From a checkpoint of a small mixture-of-experts model trained on Wikipedia.
Training: a variant of Adam for the experts, 5550 steps.
Below are experts of layer 3 (counted from 0) of a mixture-of-experts language model. Rows are named router (the router's row for the expert), gate (a neuron's input weights, with its number), up (a neuron's input weights, with its number) and show model dimensions 0-255. Each number is 500 + 40 x the weight over its row's rms, rounded and kept within 0 to 999. Numbers have three digits each.
After each expert's rows: a language model's description of what the expert responds to. This comes from a sample of Wikipedia text that the model never trained on.

# expert 51
router:474490454563538519513482411546498460480428541499554481565498523514481448500561521466465529570482549501476507494536460524460393461562541516519452521460527504462519476454496498438494449495448522517520480546545545476457468435557473452478450550520462481445412496555570497477522502508498560460515502508505416509554457523485478487528481474496449494486494566563454442490507492504567482505496458493532452477490433538503544549431544456456546454451545477500549497408471554485471504443519485495453520537417506489447473499469502491443481449535548458545500438531505551529558451487527459448455564502524556518503420440484372472558532543516545519499463539412512483511436512540552524560497486538508557454537524532486484477562564470487563458520471543455546485482447530529523474544562491
gate0:448522382531473481499504477494409547468480511496535535465497513484498469465483554472501493543506559425465518500558465506495487489459493542516478508449508598536468483450451535502448518442515540471556540490548435540566580471498563491523508513455523491487476555452526587493498480514536468513490551490536457470495480471482483530512511446457467544514475487527358446474507527544515512484552437533560494494433493453538449490449542472447457431490512483512626484468463524495533520495480456410388503527531452545484466409500502439537477584490512442499501406550479513553540505520480527494487474467542495504561503539427450486494510431470469514493429503460451482460444518532599480496451493469551494480490502532473537525517495510515531488456476455536584511508545490543561452522506560
up0:463492427560496545460481425497522537521505498544570498496520531475554566521482550571474425470556539496550434436504425520529469495471524489571528497528446500519484490418489544453421471441551595496583492496530531508529513507515557491491504531487538499436523562487544587426539470485515491580460573457576488468539496531493471487494465478459500522523546494520423452488514548484492466501573453552579500455543502500531514533480549469489453459465491491464589483442514544451572465466467512453436495475431508507479507482498542514545464596492509434495477457534478449530519502483504481485543490497515523503490464475459429478500550469475497483508498542470514511426448472490532473513488486464602552464548521572461475509511501597558535524494458490603553559540513442442530486472497484
It responds to: Colons in track durations and infobox fields like 3:49, Format:, plus short word-initial pieces such as Sa, Da, de, co.

# expert 29
router:466500545501545429478504453498540508512536552454514570539448441517515392463572473529509495455480553526472577506562443504532514498430542459525520473494489523556537514486455458508479446552476479504558490518499523494537479522470558411475439451507563501488478476484497497434506519553474544440527478516500498513545480537443477486554509463527446442503527489549510448507531459537457487476537413456499554499432523517481468445500515530555453607483521517523508487480518520502493599471533523534513482552432485533534550544532519423479526460456505489553507553499529476551593467505470569430535426513525483544537442470423499507493506542481492428470539547503574582449445522514560447475437437501544539479516506513547389570574475497522450485540528456528487446528470485525505534539514538
gate0:527490477524508438424525529461509527486479508473528551418464502520520447455484501445532503565473522514458448477436541508562512469453499539510466475540453584592549458481476465459566499553552488512477515527480492527492541522598485470449542500537543522458521492470533490478501541450551501474529522400500504534435481467529579436540466506499509527524452562487489520463530475516488586544510479511506525464485577433504524516500509517514520530485347541468558525478424473554530569561512501491406499493470527491524456503577527495509535493585504555530488479526551485447540480442491440541480450473518533513507515553483518569514564455516423479463489518463514509483434515573519450494489525523461443551506627525477537448554537538497495474446521480469538467503442511464449431525461520
up0:492534490517416494471513520481504537470510500487482563453476498507492482495490478471508488495457475515496480565416496502506566435451503544505477516470492589508571451488534518515517514507479511422539501523483532587478514527597488518523529538501512569460520524489471470449507537460565469470494459460459451570459503507476528454540403434495527502468454511489537527414510461579430548496493489526548544471501573467491532542585540490440548572481493500486555493508479476557582571553507524567431543549541488498520493523582540486552519539554497513524519498534507476507536481467469482524503415496464510485470425555385516499553558408564447460527463512450501545479451600600502498475497513442505476574541531512487500516531498491478463500489555462415542525486455502472449451535443513
It responds to: Syllables of personal names, often Spanish, Slavic or Japanese, in tables and cast lists, as in San|do|val, Nico|la, Sa|do.

# expert 3
router:477498481506518493439476521547519536516462510565507531527572465489428431448530483503444539574535451450473476455539490526463419470529473539460564488439482548465536430438501424622478460526485553449426604478444523468483473521524506600521460510525485532551511524512518506473556479495492449581508495494500530563480505514504519488585471522489492487504469575513483475453529494550465468446502569488472527485531488514493463504474526470481479494472574544500483473536475453474501521590522490445551538518455556421495517451526540580536498412520472534461509471540593471446418523476494459506458543413522473493538515427513515475478450520520519509507563523534479555527408500534412476461481538494518495522485517540510459541455514516539532504513479440463506461521474425480449466514516413
gate0:491558471528546494494458540521496504446530507443524528570613456518457472528498510536541521534481583447456483466535499545538519477508442485420492597520474437491534576460508502420520515498519502513493565525478480512490526521482548541516463448475556429494473458526482580422551515504507468578516435575470456532533482505533505505525385556566449488493440466481439476529484582521522468526525545474497468455502525480437501515452442517500519452477521480512475461508463504502490551503504446520556550485505471542590533482452491473531499499463453483497496496432610473558445560425517424513501512447546458530551547490483524506537592434543562407493524442490460476458530495538567545525475498487566498554510508497518488502480521526497497493550524520463534537487519490548556412467543525
up0:464488461635548491531522479495496530452464495559520564506533497536443456580436425570522402474471530483474507465524444520510547500492521468409526531490520482511473501474500454479507482528454483496464580506540511552487543493518529530524457453473619534569510469543475496495594516572451503504469601522505473503534442496533416557463494514505501533537526542481457517508541460534572484514549495459472504444462505501525488519493491463550481494488453559468521414504491452484541543499563420497484518483545436538578539538490498495480539508497407520517423493490494437499433508431540436499470474421535526492517535454506582537477498427502595494531529488485464591512489461528467512495500534482524506537539518522545511496470495513482502530476485550545496369476510480430520519494494485
It responds to: Capitalized words starting a sentence or line, such as The, It, She, However, After, plus mid-word pieces like ch, whom, a.m.

# expert 56
router:457496493498478464538466507480449534502517494495430502447491537464482518499399534454515501503517521512524497509515469487427479418549464510515519443436488441501464483446587532510522493518455496539569541487524621515504509442442442586529516477476554511517488498530583498492535396517514504513504513491476434479516542505520543444497513504498508566536514555381518568546532500476476576559446500578571493460532472465499515515492491424506451546603528488557497461598479477471435503506560481507440476510576536588457480468526506574530565489524468522469494517429507501475460538514483469523526465490442538537495457506513477479472473496480524543431473547564466526539528484494527494493482557489431527523458478486439495488437604540552446527543494492483593496468484523486498566526520536
gate0:496566489485521514533436476504481509429490553456505496496407448489517498454452473518448496513455446441431487471454571510404451470563516512543513463500501547488535552493533558515448495471485491502486538471460456528504454473487534533514489465493489433487474498523428493474527531518472485508479540550401543446439482460535573428486515455576581481464491536488508545525430490494524549558517499514500509520519511435532459485522509503525493516538572507507554484534472500510529575505491439492477472438507478497544451427517470508435537441476601564367532456502540452474545517460473496448507490533531481457546550474429498520480505492469511518492487499490571507484488418469570531457518527569476539596495510536409450507444482480516496540530475444432513537569464475534487538428565423
up0:514477495520543612481507464460494465556542501553503530518564501513483461507604434474534525520477509520486456498505511435445420494428487446475555456491496500524481540551494496522555435635515468505531440481513490504487531537430509470484456465451438500528518494486493554512453573491581533465540471486419513525480592540455524484492437441485510481512523479498484473537489470520518523466523532484509487475503495540479515535480541444504507599521469567558450474509486584489470476411497559463476465529441452549422456511462522460553543441481455516537502528447451565615420478468533456556489485523463523479544438465481494478508475448495481613510516523445522445465501479458432531483520513429508543502529536574470531507522563511501521452468515540549482462527522505504500538555487536
It responds to: Word pieces right after a word start, such as ass-o-ciate, Laun-ch, res-tor-ation, p-op-ular, plus verbs like show, turn, develop and measurements.

# expert 60
router:467492514493497529525475444565566486532504481591490476471488483501429469441489520534565530471535456524566475443541467431470528493520436494507503552524534489521528495523461481509510567584487459538496584559415465495452561432521487519459483549516475514535567572498511454469460531474529576451516451484475504534482448477522557503500525458538475472490426502462554492555402538479488537487491560500483488484481435489586515445501507554472423485473495541553547528529547520493446548506540435464605473545527495470525521532498486543508485521514470502507552532456499472534470501544436479468428486526531512380510428549463425464464553529546455475487443545485530477551437501510455500514438465449496486518429540428524561501528462461521445458519474534499462427477540439519482515484577528
gate0:499467446574504560481482497460547459470482513526499538419477531470520524513466522502561582443485517516440447445503493490596515476461503494469463490485472552506472565558507475500442514430494600498487502481532528482526517522545509521565546596549535425462496532535465519466472484459478439539515449515496542508486517508509475483515432443442488556530492499536492557476482596521475603517513538509512490496538476550548444462413477501523480566502514483535548510479468483530513479433461563493428510470419385508559499412556525387504489473521561466468414498559459496510480479476507560466542510501495429508502470480450492484521506519482468495439456494493493570453521517581559461468505484535520500530520469492457541515414540528497494487569483474564508510431518599474503509522525456
up0:510471560484422627554487531547534470552536502510552460501512491523476537542452585515499492546491537512596491588493484568530537477481493451420530464480502519434529498499533505503527537443492536426510501532551528555527525533522442507526475510496403479454481534490497436509545539519466505506449472456477469526582498366530517495479489493518545557504432463548536570539506579517462436472574488480547524536450501539487473496545498485563492501547556412493488583440498499413519533411517509533507475462512510541458520497446530507515424407447560486533507467493508562496439516455480502481514508504532519564528497451499513489519553488572453554463579491511567490565480487505530540517511455508425542530500455497526557541537468479518457495531487508514497509458503476536496579526493488
It responds to: Line breaks, commas, section markers like == and ===, and biography words such as political, military, school, president.

# expert 58
router:490506422433464509452531535432453542498488546509534506466496583521489487510524503524479513566494488556519432449474445513503572497546535594478458468477517473461492510498549478507551484508585461519489487437511513515493504577448406467502532548481555524500549527450562438534493478496538433553530560502486500516447537499536480476558483447512506538473497503473516521514441513523431423517471497529522522530550526466480520423520557510417486499511447504505451573527529466536478566588519537428515558520528547489485511563477458547477532580547537471489577488464507506490507460515561421466545482518505501543473556469549518495505512465520511459503462464512491416419487554534569521473500477498463496517581596586470572517553477511460511565479513533539595564533457495542427465521482523
gate0:521545555521464411508404546518473557530483459558414491531502532500512403477453408491535465500525489483463468456539511475518444449479503470532509498489475515501498550471561521477505508431465496549457467505584501522499526537480494501455532514487562419507496556476518488510480430440485493517458557500455462501486521544575479421603564518553531581548483508532473526466457525517568482534428535497491442547579503508531637563502495512463509474543476528396492537434482479507516564514468470490518424528553535476427475492476470513542554541487488511552516480537493496525577473516504515513496462485487569547539498524542449460432450474456485538508433508479477498486488507489473508470459599400526520498501509536476484407515487480540528520503514499582523543510486502560531503461502547
up0:459459527513475456562423518467466584482469483504416489455526496520489473497478500535532547551578543527443532550501537403408487476472470505449513511522503466469511603559536516564560505571456520512542526466495503533523504526459501520516468475522485501514474505438513524513501458500443553528446497522476496560449478510552574500485532507539521527476483504490528475468543555492524516531434487498530510525506584464560482529490509480520411520533543535504511640403510468544494523465465506521446546518504492467490468582463462529459501539525430499425544493482537481482501463537496504486538523497489510554507494462492519395550510531535523465549453466447514510496416512437498517465481523438517491563422499507468460477520451584601537532482512574399514527556538444496490565418493519
It responds to: Plural s and noun suffixes at word ends, such as bridge(s), action(s), -ities, -ations, -ness, -ers, before commas or periods.

# expert 36
router:483540447560478482515516441556452492524468478511432483529540516464521482477483503518569460531484457422559454452495513588574446475527514497509517463471487471523530477485540577430506458519525582471485500487562490515422475500570536455477516511508568434548486482501450446517509518415514503479456522491497488439582536557565512453425596494448482562501562507483546551517520458544492616493517459503577541459531474542540530539517461451442430472489500549402514492502418472477548478523462489480430477469505506574482501528495527489518491494562503607528509509533524467483492401527490546468474541517504532506506529462436498508477487507509410561497523476491461521531550479520458518483509516501511420494423496433515492436450563512532491444500460480479482503502487495441574480488427525
gate0:533555469562483492474491592532516553561542510584558468548533517481563517447406534433476484539454525495518454502471544539511504436504469530536431505512583590512546515551499533512468521528535534488487537574480448560531500492526507475499487468486513441454513505478459523466450396456528453486568492522485426573508560482446564413528513513446518510515508471514525566406474538483449556467481513499494529479509486556471518489504494546472502466509474499499431500531434472552548490481455418525541520440501510481520527439498488462484466502469518552508503437501522504490483534496495425444526474556561584419499433498503505455541485449537479430494515487568503466531512541473431610579497543502472488608510512479521419496470490520558489554519504464541452514498503489567500522535493510
up0:539432500493530497498577459487537444492455546464463513475543492527469532521523491512532531452539526518451521505560476499483500566556456540475565550533459503471442475472448484531508520505469464549465448510443527575495503481539456511423503515516464540543452514535504535529482523566494448589555494459546552452451450457466468565481467504504500477504452484493475423583541534456523467514504473489484391475442567483558454451573507504564498508480508489511537560391590553469407475541503431436488468488498438499459481526563555499485517499541453457522473511518517519497535453533516532537508497490433425536439577496486532460493542592565515521533498481477511509458568491537493451496516422505524563444500535569454516488442476490541503554457462540524522489462480516490539564434575510
It responds to: Open syllables like ra, al, or, ta, ban mid-word, often followed by k, ck or ly, e.g. bar-ra-cks, ban-ks; also adjectives large, local, national.

# expert 28
router:463569482562479532474447551524498522559500499534581452464477564504503498440489462432532489553509559502463461535481520493494501579502464494471551563509534511501520436572512481486488523467449547431479542522571513488435569502454556456499525529435441530479400469600578553548495521574478511551488442462435451470513527520512516466526493528506497496472457525506477510461503529562545506496471499444494479592494506440510437507533501465487520479493500421491486484470512494500565573515543479548522429455531540464493425561493513565513545508467471478472495522482511444534507481523569520565529470480503492530540531491470532503536516557496514516509484440562459463405515497442469557491461521457562497584515560504563493502436489489530401469467493423447576522473489539486520559470578435
gate0:553605564490504463472413519460480480497492525513477500483574537506479543494489505479439558523552496512550492442526559440581466602560439529495450541549500469386451497468458477487503498478411508429506465593559456439474499531494514535477439451460492520496553483514557483519531487546440491549516510524506488489429419462480556517480532451526490523498433449459438457504515570556517486511460537453519380488521550518521526486435577494538485501535542403454489522510497496526472452444520486528576482500454442481460510533513504506567525500471498480499500467475441516517492551505486571519534513461480472552565526478516506520479389527495494444478473456502494500491544525440494471463552492425498515511539497438508439503478460546556471487608466541477516518534500480483508483546514493
up0:501499513380410504518454496492466510503540535550469505551575507520528444487450493486500533509568541511517472465506496512534492524515464519434407460545495505518484469444508584531579549484505475455469469586526549465481479578502506462429422513508561509530522545493523497488467558503505543545491476470517456468555542514505556509496517440488499508507475487489458487485506520530484545559493460512570475520409518497535528493531545576531522452496590418422515506419433499594492557564507492482519418483473498611476526576565492489537535519454543450530493445442520489536460420537485509471503531497474489505536500464504458503509515500498552421493579523480464538442472476473587531435552519514527548540505519457530463537484551507508459518528450582487549529533489500446559476464555472
It responds to: Function words in running prose: the, a, an, forms of be and have, and adverb endings such as form(ally).

# expert 43
router:515464490523486593500506533534505482548496536512447498481473534489514521477460534499516428461475490507499505460446506509503504448565481501545604427457438556495435448435514542421471483460565479495488523489496555581546447490438497511461526524511556494458523581481431519530526553452535544547547556471546403522461504537438486543397523525561509545478507494538546498447501518513518505491467429522538515509466488506488413541453567413501532487505449542453555491541528391489527514566529445513516468484517518528445583557411472505526494529562532550532514497457442429473480499553527525509523538530423457532493444489462507511500514453471554533530512471540523479521463450483507526493472549450497532544542523539462454428467512457511480534531438497555501491544548566597485522494483494
gate0:516475481431428445533508540485502480531470485568467498438547451439539499518509580414483541564511462472569542431424595507432510497502499591526508496516477521522490526491536466454487557469519545496491428513465492513477580525506532532506425519537526392557488557431453509476454525476508557547517572524458498559468464447538501418488542492480456496498454481493487509526465567494490478521414504507475512570457512438550472492521497481427504531452490577506499496493467505517466517507552446555476521507514561503528478484481572599470509490418469512526600541437518507535509526482502430559490512544476492485522566546484484459470540565497465483482524487448491482551481476524562525516492540526520497511462548465477501469432484532498509537599488520470560519433560483506521397493540540
up0:456487465591538517469465501549447618495466502462511548479534517524538568488546415596443514498536505536509492589490529410457538508512495507487526439566545484461527450619468536460481479519512579483557485501567482440503450417546461527510520492540488518447475462487480531493527601521530487484436509547464506494520522532472502531499530533502490556437500491555418470529505543517457486498478472510568415439444476510578525527485505511567486533470502457507509518442542495573544564473470573470523481562470506508504481474482439488443476501474486452509406446484472447465473459556443493508533559502482479512556531492507470531508537504489510478512524479489524477514480429486587489538526482504543494416583488467487501525560509521514490466455506459491530421601518503531493555539470464
It responds to: Middle pieces like ni, ten, row, wi, especially ten-ni-s in tennis and name syllables such as Hus-ni, Hass-un-a.

# expert 41
router:469518495431569494470548506523509565529545412407554524456461491500498583497472485434438541512450477492535577517469532488509502525544534474487495468523543496507492432507442520455491530445472481478490471482455519524477527533482481481523508527560504554450447436529474505439528507509489436463432544462484514475437430478515471429588503452485470513527481539504432508485490566457434436594474481455551453480460518488551516455504508467499548522441423480488497520510500538464519519509516558530451476531471500438480514439514505507459432444518464533443527536504481433482493468515416575558520505522474490509529532491598553520529477532403519452514524482445551538531510476588547441420468509482540525463509423521490606441450518511535490455536516510476559574488519527550494425522530490
gate0:444444507459498476438449501494511464505545467528549494559455500487480497535517540461470559498566521488485571513529500540459509471442467478500510469431493482419543528461537563458508531438464478514490498434502451516504482513508482407472541477528472462433501432557484546511515542482528489575520498458473601484531469477468482510461478428456478511526456539484491568471546506527469562518536514474485597511523425522542392482563552377527507492506496501530531406565494490463487445464461464543471514468503445496488494491519521603434597514446509508471461463513551471533477472497439523429512488532537421407530504498464507485512446474490522514430524463461510585534496488520489530506453429520530538500502455487549519460521484426545494518480507522582516568483533428548503548556485503
up0:546514524528493527501562564534512512478561491591444492512520493492495499418461478535571590487421460540519506555462492532540455530536492543556466570492449503476415496497441428565519458515453517470487556561405558532480453531516559565453467567500519479525477494586571485567485481508494500530490537512491499483535482490457450535570514477430508428520535501507526469535549493474436459564497505486492511464463434526484571462506455515469462574527486520474437498518544540481504511517550469534497466503516520497497517614496538441572474484552519483473484430445457463483506482557559567447485545471467509531450491547496451405465555541510545432495474525526460512524542571492523452433525508430505501465479495466526480574493503493537458549548545430458573487528469504490478503550497485
It responds to: Inner pieces like er, it, et, der inside words, as in allit|er|ative, North|er|n, Const|it|ution, plus words like part, more, most.

# expert 16
router:526540434511468478561486443578520459495558531478450473578448519488484517496556507513460422416575512443460540447542539586525490545489545502549545449503478487511545514471532467504420467519533423566532458476585504479551581572543582442448471520538464446514489487525421562543475561545499517459441473477540488501566504534486441573430557498426443454506550478553436466507463469469506500532555548500436554512472498490445444476506510481451544532516537542537561458483577493483515480508507547494485502472534563556509531503457593473502496538498590457526506519488463462517567466538530585513486471482486492537483506491514485524420492502495421499522533494516459535458450502461514545509512498524491530495514502504465421476480460495475531531503446450562511528486555543478527495513441503
gate0:522563462550529437507472498528511523407521496480509509477467539536481513463504525510448501511482478479447466475442545452574486471458445490539473539515505509534539530517454582464515534440561492514538494509486477476447508553545473545505575469529549478422434499478480574495468561588483489510442432551470546458500501518573459560478489442387503450490447526499477434489499513493554485509521515474450492445467527466545590514513518543537477549490431518496557600481494451438459471451484450474521536548502440440496549512542487551559452477523485487407479492457515514524551477462448525505551433512507497487468432462472509529612476505528498492459500525555543436475499520551472513494530555476494543509561500491472481496511535578558513493540577467576540494501508395502422497530553525
up0:568490380474500519540493514581497459511452472489506513534440504459456538511522510497516477466476503468512473468454458486543495550484525470533516447558539484428530546507509506436509531444537501491532459493477536414482472445508583540580519533475504438488478535411411494481463535509479506497382563500478556490529536492469473517485491462481569505549538496527437533485547554462505511481479484526463514538442470496485547516506418566488496484528474504577540533542506566466468442506535460522445550535577461488469503432500427483534457395459481538421473454476423453503497451495393532546416490477499539514499475549537483478491378543516495495491462510536502514458518490454459519539513527547500471521543525454494494437480468597558503423534492501533511559506523508552494458506535494
It responds to: Middle and final pieces of proper names and places, such as Emi(rate)s, Chev(ro)let, Louis(ville), New Mil(ford), also United and River.

# expert 25
router:548562518507425497515544557507490495453509449499510494511458488509460479501416526465414486521545489451525462489457517496477539495512496524412515539489494546451504474583479502569502549442467504445545501524513486447426485479451538496550499489576595500500501521598548522528539483465463571545518443562458480502429412444458562493454484431464494531543410538459448512450458493538463529529421536531450543454503516554512561562488518492534490405498535519468504568467438419454525492526549455536486513465574430427495463511504439452536568525498453517517452573461447437447547432448492501550495472467470497444467508581460523469477513470459540479492451488539475556479521489554477486521531534538485516550485523464485521518483470549557483473535454504549496493479531480537475506500528469
gate0:484462507438546515537528464586373552486476477457577506570537513522482484501470521498547464461414518496487472481489497444536421523486506460506517455518439495539498555497499557451487520548497519436556562601512523492529548568488580503521441489558476474455457514510498493456520544465505462511428499487481475541539574534526497514537484486526502488498527490563572505534512556469509490550501472497574477552576464541535526531456451463497494545486479494413511561431505622475520523473473493467512483514494471554505584529487559416540505509464526459425513486468497430504405495390519516430551505563488568516543518521444522567463537527559499501508497526501519494511484501449494483528514520580485502561512513470570499503470513547546430501500460490517561481497461503489526479464418456
up0:576484561583498559465466531478505487570498442500380517503515587482554512539529502492528495519516500470448548441511490503502470502502442511522444391497500473493599490531499466492484489595520478507506543520501549477509521534443559517506558426520527529509504509466495505499505482524493504419516549459506489476508549562529498406514499463485489470491533443453547405490563478458512531505511470596507538582421516553493523444486525466548453499531524483516515566471470503582572494530518560453473499487475553536560538439557475497511528491528511545449577532516505428425509499479495519497519531459472570499467431450551526522553504620468518555474523550513514547441497450434522493474520548503410500513546505551583494507461468465544541486532503519481537516497506450473517519435483470
It responds to: Commas, and, the, that, which, it, who, and the pronoun-like start of words like it-em, It-aly, The-re, The-ir.

# expert 9
router:488537522491462471528492551468512503480542568520527454504469472507568462444469510482524479485445556541495526483496457480450501480509495541568447475522488539529515566471485495488511452531559504600482447477458499500539466561486427473442517477507493578499553528476536511502481494459587527493465554512559486489478513506600485526497502453474419403523539497497507432504474438491498458588468433497506500559475491519516499433529547520455533567491467518516463555447521429504477544484467513503579551454546536458510414515470519479450440540497531483583546483528532556499495475458560426418487496513515480476444522480556491441550491425471511442521479475450517499454546522460512596508519475540467566430549518472495444530541503456492572564477493489521545463512441426458416513469590548
gate0:500514514528518478411452549513500550435483518515542496538595428464518404443515424550549586499493518464602558479541483517456494512549431550562475509517517512510464451508476481526466450497492540510441523534475464493508505496546489495397483490455520496501488558547508500538525461521522550455469516481466437516504498511486462511527479472450498491519440530456504512490567477443536460569434457547515508510498526505562487487513508461522493497568501541503502498470499446435535565550492532493540470414466502446533530459522511458520499512490552531516487507472540456514573455514515518443382500444508532457518535500515514487465526517464494477592524436501448576538500384482528544466468522479552462558560521526522398523450412443576524534496474471503500499513509470388523513414514477
up0:478529477507524461491468486401531512563420473507543498568522492515464465416533438468482508536500520515500403543446468521536546457478471502480481400447482531482493531495471464568506479487462542495519421460507511540456492498527462531497504500494514452467545552501542473513463485570541473492456499551457491439556555476491475525559436516503568473402387514483488498463562526539512530473546448496584431498546572591496555433516523503518478438508521535516536565488522457509464497481498475509471520538472451514510506519565496445496489458451467542534487417493496505498540442514458559493478493512454561547495458488491428450475447519611532532475521422507540458520564512554549438425502550554461494488496483560492482555515466555521563462494541456546490492557516488485477536589527509
It responds to: Word-final plural or name-ending s (metrics, Lens, Los), and capitalized first-name starts like Car, David, Martin, in text and tables.

# expert 10
router:475474547499517554573451477547558416451504571479482398501414489528448538511506514503537528527439514579514437472550502428491495483488549483502521575461563497503583494480490438532517494565470477468525501502428507505478416414520522412475496497561496536495470481458527513530479498480533460437466540502516512516540548480468506567538514530526482458544480539475510498491530555441522465473491537528534394524553417546527474513449511550531492496470539460543435501586509475499434500482553466485451522522467496463418486446512432541455437527488519449495507539513489477476528409496454484468509554524537545445494459475516494498511478570479538520442470456454542542521482434550524489563530487504523517550489536491497486509470426550468493485538514557504413429490412543445458534527567459
gate0:475486488472448465558483493561498531443482492548551527493532500500521480462451496509451436502534529516516494523469488424506525564567506487453521508447477531532438471494499515518538497474455555525516473597477428509455431534524518517551444464451521478476433542451553516522523599522444466545561503575495570541526549442553484553513474526464539513477497469471530547483499518587479470533443445464545480514483465529523492537426478455415515476521507477455552526390461429532548477512448421562488465562482502533503459500499489523515467486459473503516509517505462502392467480521519521497535482510443499509503575524534486479454526513462482509494457442530462467483450491494515541526535562387465518583514603460498484474524501522568405544491474482552473592485528504446536441545425499
up0:491467494448488544598500474538497529421473444503549530537484473533529509497505504595466449427588490517444467462470492431523454535574517502462546486502473526497469520466509525501516535480465480470483451586527468520494443507508498563527491480528603449480447595459523454458496537424501495487513493515459516561488521468575447549516452518542493444490474473519528548456524560466537482504461494463540491500565466472512515494431494522496456489498506534448526482431481471561529506544442402489452520529424500452459463530443476467520481449496487481531531541535473414479491485459577513547555468524447491467504547478512434490524565521487527491570418439509505483525443524505520555549449475474532579533538539456538489531526473511580433505527518561563487571511477535506507394548431503
It responds to: Line breaks, spaces and en dashes in number ranges in lists, tables and citations, such as 77–89, 1896–1899, plus some word-initial pieces after a break.

# expert 55
router:478515501455500479506520499461503451480523486574539574473465557520520568441437510491524538518507549532497504531543484493464500467454513530510544577457511530435517482516470513524611538527457504511503486504494471553526597459481449500511468498412450476495553469465536472501463524428447495530573508526526474524547443515541575490459518537528517528484535550449548477484494534526439561479490557482527508534540473455511436561517484478484513555486530421514524565564544496441427509469471410557534523438541448521575539455529461526506523467527475473546455557494465536516477450447486509460544473475555461578461469555489470472458449472593483512490457429525429517460512498559418446550488490511534488511508492481445499434549449469436391438504500465545477563489473450504541538442490533
gate0:476526460538450523506441501525436462545515410537481435536544525515437450494479547425437507514489558531540550580517539507510513495527536479499478558408567490487538484391539527497496523510486456530560516491502525501595513541564467498494460445518454529472484499466496463489525464556528494577449510462529556486476435545557465484541445467545545489471513488465448460481480505512523496472507549503558499488518499499484554448572437509503550521527521504513579474496517590510526541524494510534615562526544486536520517501537475556492465509433458469520493533474512532523499493435462496471463424454458542525508561611481500413459532461529436551579478475515430464490481513467511525537526503486410465492475502455474555543523546544475468539516443476446483520499498445420547476523404506
up0:486536500517472502501515439455465506521498496504463533513494522465577492469491492499509517407552573504536519537501464573461469490525522474474517502471511507433586558468494498515499445571523486488552478469477483505575496486528527496530587504464485557530527484465500460484513479489425452549544558512596562509513508489484554525536475428483548445456556523509466402417467508556411493479513464509516497472493465501546451505493539499502419528489543526493422496504520541509557535545522465494474512504530473457567498489475481473478531441424424517472525459534555487521430486533521469489508474504433481486492496433496485427472498392548460531539463553506411573479404451469489553495512545598448530488509525523485461501463587544502560512505508497376516485507534480454462554505500393
It responds to: Sentence-final periods, line breaks after headings, and ic in Scientif-ic classification in species articles, plus and in lists.

# expert 53
router:485487515565469500533435526493479520451451474461563504540494433536441492461509609485486507516483517572541482522534520531527529536489510485515581530451530557526511513477537445476461504557519502506471506479530443532421497464516486457440446435520527473481458496490511490582477455504504555525526413505439482567493460504493459539426409463486511515493470531486525430473476524458441449511473503455429496468457506540502544411527531500577566496539546515558426505541518500520446506410553503537543534453484466516476462530564487528473541482492510532456419574547518480480512446570519484421501496503541544517498506570509508457542478480489465489486467495510505462528498458489457489544501445537487531550542495457457563563494485501467505482497545517466442398435400480571463530575598560
gate0:492517456570563460470553566540421457540550558516400470479457553429518541491515516446541454522521545478473547415427517521556452500530523413524503528440485509435529479470531514494545496461507472499446457498476584451524517491464521468519527475500500466452446440561492469492507516512512464472417492471493464460559528532453535489550488527552496479533502493490437472497481495566574526520566516526537470480517511475531486541447431512498516520488519360503473486485470549457521511524494458488488492550500514432529432508489478497556512472513542471542436488494513468480482517513523504566565520464471430581526437427521462535528535398460561525478535475494515476508448567502532481493439558511462502420446471481624431466500519480452577568500485452518510451524510507471537503509536480
up0:494532534556410479426436487486521524519514451503552469534484443506466547453491523482491508518476481530525483543526498529503551514453450418489557513419502574529489476481539455506439475500542520493497599520567443435423550523502543456473476502514475509502501553516437504547518508505425532534447415491499451549471500444469501479467462459506537548469558485570529529478584540506448458520486454437461575483453476547494522466584544475566518462475469552521462541475529580472470503437505509539548477442530474420556444493513473455445488484552477484464466488540526500527510439539562496498472472453510517535439565519494492488543503484470431509450518464429533454428437465540453530520499470550440488488489488511462600570476472501559510500509572494526428523500463458521440552574526514
It responds to: Commas, closing brackets, semicolons and and separating list items or clauses, as in Dąbrowica, Gruszk or County, Oklahoma.

# expert 52
router:434433506546415521545537522542481544499545467450475496501453433484525565472485543470541509522519403446518492565526579509515537506518478512496453558506454490587518484566554519557519523474492500518566490488516484472468577448491581526463504551497494511494475518459570512558418490506524517465447429462521504557455455473508523476455450522459511578459474559497510531471489495421512518505539484498434526512521507409581466478541399518477476548516477521526460461537395488527542461508499510466475475488442518490505496454490539533462535444531501425459460545540536531529538584457543475567484454576451492532523489482490516549513490477464523464448495534503549435492503510548449561552523470553499458516421517534432546520548552477431556498562472513501580460476513502447503535454481534
gate0:487502517484508506518505509506513491441537471464536482519536550481520554493504543475532490560517477451574577558517525480559558460492546422560502432477475472438422522509495513569462440414431463497581471514537437524542493415534474444557512557517490565453452519490466485499454527561447451489467517513520466518439487500491492464500456605440498525474489494449510581464519509511514501503512452417531474493493528481470466501500523451474505569434515511466484488468524546521533479487507476535469425508505533450492492524516521431432564486499563540512444439488546516528484535542569509503442475533451505484512574420516558515570383526498546507428459504466440566496410472558555555510495470429500505502514421481480528466460521503499507500511475488576523529541529519506439529514407554
up0:473435443488528470492512522467580583447482471473515552511445453497548466471473481515497583513538511525435484510513502539498498497427456468653482550512421556500491539516518520575501460475562494546503519505525474569524498517557452485545562447564551476522458457450473504518460560528483499439425476537493492548449550434534533586492530495478598505420412499568527455460472510432526524455528486486527564505567499529446472460503536500507508541523518473484539545483509546509428524433508532431510481485496449481501442497464554505471504457536527492519492481505562489537463549542556541463454425538456410518510500498506540482500484470528498425497502451514591560527491539453502546486544472512526487490543531538506502472527513497535597446455565541470568512529504506521547517525465482
It responds to: Prepositions following verbs or nouns before a noun phrase, such as of, to, in, for, with, from, as in owner of, tasked with.